Weights of a small mixture-of-experts language model, trained from scratch on English Wikipedia.
Size: 12 layers, 20.6M parameters.
Training: 391M tokens, 8380 steps.
Below are experts of layer 6 (counted from 0) of a mixture-of-experts language model. Rows are named router (the router's row for the expert), gate (a neuron's input weights, with its number), up (a neuron's input weights, with its number), down (a neuron's output weights, with its number) and show model dimensions 0-127. Each number is 200 + 40 x the weight over its row's rms, rounded and kept within 0 to 999.
After each expert's rows: a language model's description of what the expert responds to. This comes from a sample of Wikipedia text that the model never trained on.

# expert 15
router,172,210,156,206,156,150,213,152,121,276,166,218,259,197,158,195,237,258,176,162,191,175,179,106,200,227,222,190,239,225,151,272,233,203,189,195,192,201,192,176,157,178,145,221,190,188,233,216,178,230,161,193,259,236,244,249,213,211,166,188,161,165,231,188,214,146,208,173,221,199,240,229,202,173,252,232,272,201,224,190,196,231,213,210,251,253,271,225,296,207,206,193,174,233,163,286,242,226,127,234,209,323,209,139,140,191,162,242,187,204,229,200,169,241,220,236,251,163,299,182,278,188,130,197,167,249,241,241
gate3,270,235,198,211,220,177,171,205,162,99,185,149,259,148,212,170,212,184,250,207,224,229,178,264,71,302,166,106,184,215,214,171,172,184,208,246,187,130,257,200,210,159,245,238,119,261,239,162,232,220,176,190,216,205,213,203,249,268,215,207,143,177,200,212,217,178,153,234,170,168,186,243,105,210,236,219,247,209,174,271,230,244,239,177,193,208,193,146,193,125,208,206,167,204,214,200,126,196,198,183,231,138,203,156,221,240,171,191,259,213,212,246,154,153,216,167,239,265,165,198,173,235,219,142,161,201,215,176
up3,163,163,184,251,203,188,245,247,142,169,184,204,205,123,175,128,223,234,186,180,306,301,210,219,145,274,164,150,228,219,139,175,179,141,195,203,164,190,194,229,139,229,236,209,167,206,200,153,211,267,143,117,231,159,205,222,194,228,183,181,198,191,231,247,184,203,142,174,261,172,167,222,147,118,159,209,165,250,213,196,241,207,257,203,188,192,254,226,253,144,171,215,239,229,233,198,215,196,151,188,237,234,247,216,282,167,230,196,267,161,147,206,185,90,181,183,159,210,250,197,169,230,197,206,166,116,186,178
down3,190,190,210,216,250,190,262,269,106,206,223,161,183,198,255,176,202,112,136,236,231,152,182,134,198,230,181,157,251,175,181,258,182,149,186,207,222,182,253,231,292,161,263,225,234,219,143,170,248,180,107,135,219,208,223,182,181,220,182,207,228,209,203,197,159,195,203,151,191,153,197,250,247,237,149,132,296,251,226,156,222,241,197,214,172,250,190,211,203,149,188,231,208,177,188,210,181,156,146,181,266,180,238,221,173,209,224,214,276,248,136,248,212,201,268,200,220,171,250,227,248,182,188,138,115,162,239,236
Institution name words. Capitalized head words of organization, event or award names, often after the or a year, such as University, League, Cup, Party.

# expert 33
router,242,218,272,263,247,216,204,200,183,237,240,245,164,166,240,161,253,179,279,196,224,152,182,210,160,258,134,217,285,138,281,200,202,191,158,216,237,207,240,244,245,236,166,245,236,130,237,165,141,185,234,163,221,196,269,125,164,206,196,166,206,205,195,196,187,265,102,206,241,164,186,160,240,186,200,137,143,239,125,222,221,153,180,178,230,170,277,167,170,197,173,197,231,243,229,154,198,141,200,201,178,246,188,162,212,219,203,229,196,217,253,213,135,266,127,208,194,277,219,257,223,185,220,165,178,225,206,138
gate2,247,227,248,300,154,191,125,235,145,232,229,193,203,270,239,164,295,202,180,195,305,220,250,253,155,214,212,250,232,245,187,195,164,179,196,205,198,167,149,226,205,237,177,238,160,123,194,174,212,143,162,203,189,179,289,160,233,172,150,153,135,254,258,241,155,251,221,237,149,234,204,183,287,196,237,156,221,188,152,229,168,183,217,249,196,227,242,223,223,206,190,170,181,168,203,138,176,191,179,169,202,100,231,180,266,182,268,197,156,192,175,254,205,167,186,125,200,199,166,227,202,168,192,243,174,206,192,248
up2,199,206,220,219,148,137,184,174,217,184,203,229,201,186,147,130,207,135,170,177,269,220,234,171,203,256,253,165,167,175,209,223,148,221,205,159,212,298,138,220,178,205,120,255,163,205,153,170,226,218,196,222,160,203,189,208,201,209,218,259,214,207,232,208,158,228,180,244,242,165,227,117,202,254,157,156,230,132,196,193,156,130,104,224,271,276,177,221,239,174,220,150,243,237,182,253,209,154,229,187,192,144,275,92,258,150,200,199,204,229,237,152,151,176,180,155,164,186,156,250,251,173,158,214,187,167,253,221
down2,178,230,305,317,229,163,222,218,148,240,182,151,198,208,160,232,155,249,150,270,240,178,166,228,195,196,169,187,254,212,246,230,215,228,220,174,236,179,208,255,218,247,147,162,218,264,173,153,177,208,181,147,152,214,194,156,184,245,152,241,196,204,250,214,175,239,217,134,194,234,202,201,259,193,132,178,179,245,243,222,207,265,228,231,201,174,260,193,190,120,243,216,160,241,304,160,191,268,194,191,204,211,218,207,277,210,209,183,210,221,261,150,211,222,215,173,192,224,161,299,158,141,221,135,163,177,202,269
Word-initial prefixes. Prefix pieces opening a word, often after a hyphen or article, such as re, de, con, dis, pre, plus bare spaces before words.

# expert 59
router,225,230,268,155,155,95,246,173,154,252,259,267,226,196,236,113,292,233,265,209,228,182,214,202,217,241,203,216,244,160,214,211,230,193,231,235,209,229,157,173,249,218,162,211,178,169,154,199,192,227,213,148,242,240,220,223,263,217,203,205,153,196,216,180,183,189,325,180,220,207,183,201,217,232,220,191,207,219,148,207,194,257,189,236,225,243,143,227,156,258,191,176,144,121,251,226,188,212,213,159,213,260,124,136,240,177,159,228,149,168,210,233,147,301,219,266,185,220,220,143,218,208,173,250,202,205,228,262
gate5,201,174,214,252,214,182,174,244,232,301,235,206,228,239,212,220,253,149,223,150,132,149,187,185,228,207,190,209,190,164,188,185,201,182,219,177,196,166,256,207,205,133,235,291,175,155,204,216,132,245,179,161,154,183,211,249,254,123,228,170,223,237,205,160,222,256,272,260,184,266,235,187,208,161,191,200,200,251,182,208,262,181,274,235,232,178,205,337,156,192,260,192,143,257,205,164,215,141,192,256,198,170,192,229,213,112,146,209,147,212,198,244,203,201,191,211,260,182,186,227,129,163,204,246,157,124,195,222
up5,223,216,175,220,215,191,176,186,238,321,255,218,220,271,257,212,282,157,227,174,123,221,245,261,189,223,150,187,175,186,207,188,178,191,225,182,215,273,167,177,227,174,163,243,208,170,156,256,206,237,118,223,128,224,126,176,182,143,158,206,211,228,214,162,193,230,199,242,183,200,219,189,260,177,186,191,241,212,207,239,211,242,261,224,198,185,324,292,183,212,219,243,206,190,206,151,138,118,125,246,235,200,134,253,194,149,156,216,185,233,169,172,160,206,248,249,196,266,195,247,199,186,199,223,173,184,225,147
down5,192,219,262,153,229,177,273,121,203,152,201,164,208,236,157,234,149,185,202,223,227,220,97,253,218,217,266,166,197,183,226,218,215,112,191,159,160,272,215,231,115,213,257,225,191,137,171,253,209,178,111,223,188,263,178,201,150,205,145,144,246,225,162,151,180,101,170,150,207,158,165,204,197,231,210,235,152,187,173,178,222,219,184,254,194,229,209,180,165,192,175,200,223,245,175,184,191,139,179,198,184,168,155,299,244,180,210,182,222,196,178,171,164,155,214,196,224,122,202,119,108,177,197,172,188,145,227,177
Topic adjectives and nouns. Common modifier words after the, a or his naming a domain, such as public, art, music, political, legal, water.

# expert 51
router,210,191,240,157,273,276,147,163,217,155,199,165,137,143,306,242,158,278,288,153,222,209,179,158,219,175,268,225,232,232,226,205,190,186,185,170,206,165,195,217,183,233,206,279,171,142,249,176,219,197,162,201,185,179,182,167,191,146,120,198,242,227,188,166,207,254,218,205,189,227,245,182,184,215,157,184,148,244,154,184,263,184,264,149,192,180,172,241,292,174,260,230,234,217,148,212,232,178,202,96,215,213,222,181,146,176,196,231,265,196,241,166,246,262,170,205,213,172,231,248,156,189,170,155,202,218,286,186
gate1,135,200,217,158,301,171,195,203,237,203,217,184,206,225,209,141,210,207,192,168,139,201,181,187,186,250,167,171,196,233,158,197,270,191,114,205,133,212,281,202,201,117,178,128,223,255,221,120,172,182,202,160,118,154,165,224,261,224,184,250,207,175,139,174,128,177,151,224,149,184,136,187,189,213,207,94,145,195,194,271,156,205,240,246,212,168,229,170,213,214,241,189,221,172,139,248,236,195,227,225,140,156,149,207,162,177,207,136,107,169,230,196,270,214,179,194,218,171,215,162,201,180,235,208,207,242,166,151
up1,265,234,133,223,171,240,223,213,219,164,201,198,162,229,171,263,200,189,203,263,232,190,189,287,211,197,198,148,269,195,169,255,146,243,265,196,222,241,195,196,259,213,191,201,212,203,233,306,248,246,181,174,279,254,242,164,172,136,180,107,166,248,232,233,176,192,239,218,209,220,282,200,246,247,233,204,252,162,181,178,232,180,180,189,198,247,208,226,170,164,263,216,235,260,236,215,150,168,210,200,292,219,295,206,242,243,238,186,268,229,160,224,161,168,210,218,192,144,142,177,216,236,135,269,191,200,185,201
down1,271,261,214,290,225,226,145,284,218,151,242,220,180,199,202,198,235,233,172,258,257,262,198,190,188,281,222,233,187,159,116,248,115,213,125,242,161,180,127,204,169,225,185,220,193,221,171,235,164,202,159,159,225,188,144,227,286,189,208,164,124,211,196,243,196,227,118,204,191,196,199,251,250,226,148,142,179,163,153,179,177,212,252,187,156,193,207,144,187,178,138,170,149,207,213,167,217,219,232,176,180,283,217,226,192,260,173,217,268,168,234,144,250,214,227,254,170,249,167,162,179,182,176,220,219,164,238,236
Capital name initials. Single capital letters starting a name or abbreviation, often after a table bar, comma or colon, such as S(parta), G, E(scudero), W.

# expert 61
router,177,236,218,207,251,188,131,139,264,266,166,158,199,203,234,165,292,172,223,181,205,190,198,124,186,142,181,199,254,142,180,170,152,263,228,153,129,203,195,240,205,200,116,188,130,176,231,206,236,250,163,142,182,185,189,251,145,180,192,162,207,243,107,184,152,258,158,211,159,211,178,183,131,140,254,163,246,232,162,196,258,142,228,181,228,183,224,184,268,272,278,188,185,240,184,220,155,187,218,175,154,235,227,200,200,216,200,177,242,135,246,209,193,232,180,158,236,196,194,198,121,219,251,133,198,205,174,241
gate1,142,118,176,259,160,208,163,103,195,304,270,228,216,233,178,161,226,192,177,197,204,188,185,189,169,134,239,202,160,189,190,153,223,143,255,174,144,184,292,263,199,162,223,211,159,211,242,254,262,231,138,174,181,213,249,225,142,166,215,233,225,162,171,186,162,153,122,171,148,166,184,165,251,216,232,148,176,219,178,219,223,237,173,140,222,118,210,144,143,212,209,139,202,230,199,192,259,184,123,137,208,220,250,221,170,177,170,221,246,204,179,204,242,201,149,204,233,201,225,260,237,212,278,197,201,177,197,154
up1,227,254,251,154,173,147,203,204,238,238,229,157,212,144,244,221,130,198,241,203,177,228,209,184,182,219,223,165,228,211,169,221,222,212,152,214,253,238,230,204,127,208,178,149,183,206,149,231,207,174,208,210,167,192,137,228,199,141,216,257,203,201,231,218,235,178,235,185,300,189,192,133,155,233,111,186,168,179,220,234,168,158,266,284,139,141,110,305,178,183,231,193,170,228,187,177,193,224,264,165,137,122,177,244,225,141,181,178,161,234,226,99,187,276,214,243,227,204,205,233,182,182,220,123,222,219,179,231
down1,165,218,305,155,169,216,221,181,215,221,178,93,161,182,300,208,194,186,207,245,212,216,202,194,223,287,195,264,211,177,157,175,219,227,179,265,215,214,283,176,161,185,195,190,177,196,249,223,124,188,157,236,227,224,236,176,199,188,251,258,205,211,175,161,214,215,147,130,188,206,274,159,171,210,202,165,212,203,199,210,190,236,228,204,231,202,125,176,152,290,192,206,257,168,129,138,205,243,170,208,182,195,262,251,230,273,144,149,298,145,231,166,287,214,209,212,245,245,230,182,187,216,210,188,217,150,205,156
Slashes, abbreviations, table numerals. Slashes in units and abbreviations (PD/sqmi, N/a, V/Line), short titles like Mr, Jr, Col, and digits inside table figures or formulas.

# expert 60
router,219,187,190,222,282,183,203,261,175,279,228,255,172,302,145,165,237,245,132,194,244,162,169,185,167,203,164,180,257,205,228,179,245,245,203,182,279,152,214,173,169,248,144,256,136,215,201,134,179,264,133,202,194,250,234,172,177,216,179,168,201,257,198,171,146,222,132,159,217,252,128,226,245,229,198,257,143,145,178,196,242,278,159,194,226,179,256,213,244,92,248,188,170,205,164,189,241,185,224,187,192,221,195,220,243,175,214,194,182,264,222,210,243,251,201,224,202,226,182,149,180,220,179,216,146,204,283,192
gate3,245,186,173,225,237,222,186,191,238,218,251,159,176,201,164,195,225,156,208,202,207,254,234,157,159,179,209,165,217,201,233,226,145,197,147,313,230,178,219,210,223,206,140,214,178,211,182,237,249,203,175,284,141,200,149,252,238,168,291,207,150,228,271,259,142,263,176,224,203,182,215,235,264,177,165,108,202,221,202,235,164,225,200,234,257,215,237,168,255,180,176,139,193,259,243,179,225,159,275,272,172,157,204,204,143,180,220,247,126,210,193,160,210,197,239,149,215,237,305,219,134,162,154,185,139,201,165,184
up3,119,191,157,165,186,242,223,220,168,221,166,210,229,207,207,191,182,217,237,195,202,187,167,232,237,206,198,213,252,173,164,250,267,219,242,126,159,183,172,187,209,137,260,169,153,158,256,244,138,188,219,204,282,200,254,158,213,166,116,173,277,110,207,177,241,183,225,162,176,220,249,207,165,226,160,276,232,133,199,229,228,157,180,210,199,220,132,158,207,184,240,213,208,159,146,193,247,189,184,164,240,255,176,141,248,162,172,168,266,204,216,237,192,235,153,243,267,154,127,152,297,237,254,231,191,214,261,236
down3,118,197,194,180,204,147,204,185,155,145,244,221,229,222,167,197,243,211,227,219,202,204,203,187,209,244,196,172,165,196,188,218,168,177,221,183,165,272,169,234,158,107,242,199,223,165,263,172,174,147,195,237,181,186,259,189,208,132,197,168,211,232,159,257,294,227,215,258,267,212,244,239,151,235,214,200,155,189,207,117,141,130,210,248,284,208,166,246,156,221,98,178,183,226,115,276,127,229,154,142,150,179,177,191,228,154,180,190,214,228,150,207,197,265,218,143,182,175,223,171,271,206,268,203,215,184,169,175
Ordinals and quantity adjectives. Modifiers right after the or a: ordinals first, second, third, 7th, numbers two, three, and new, South, some.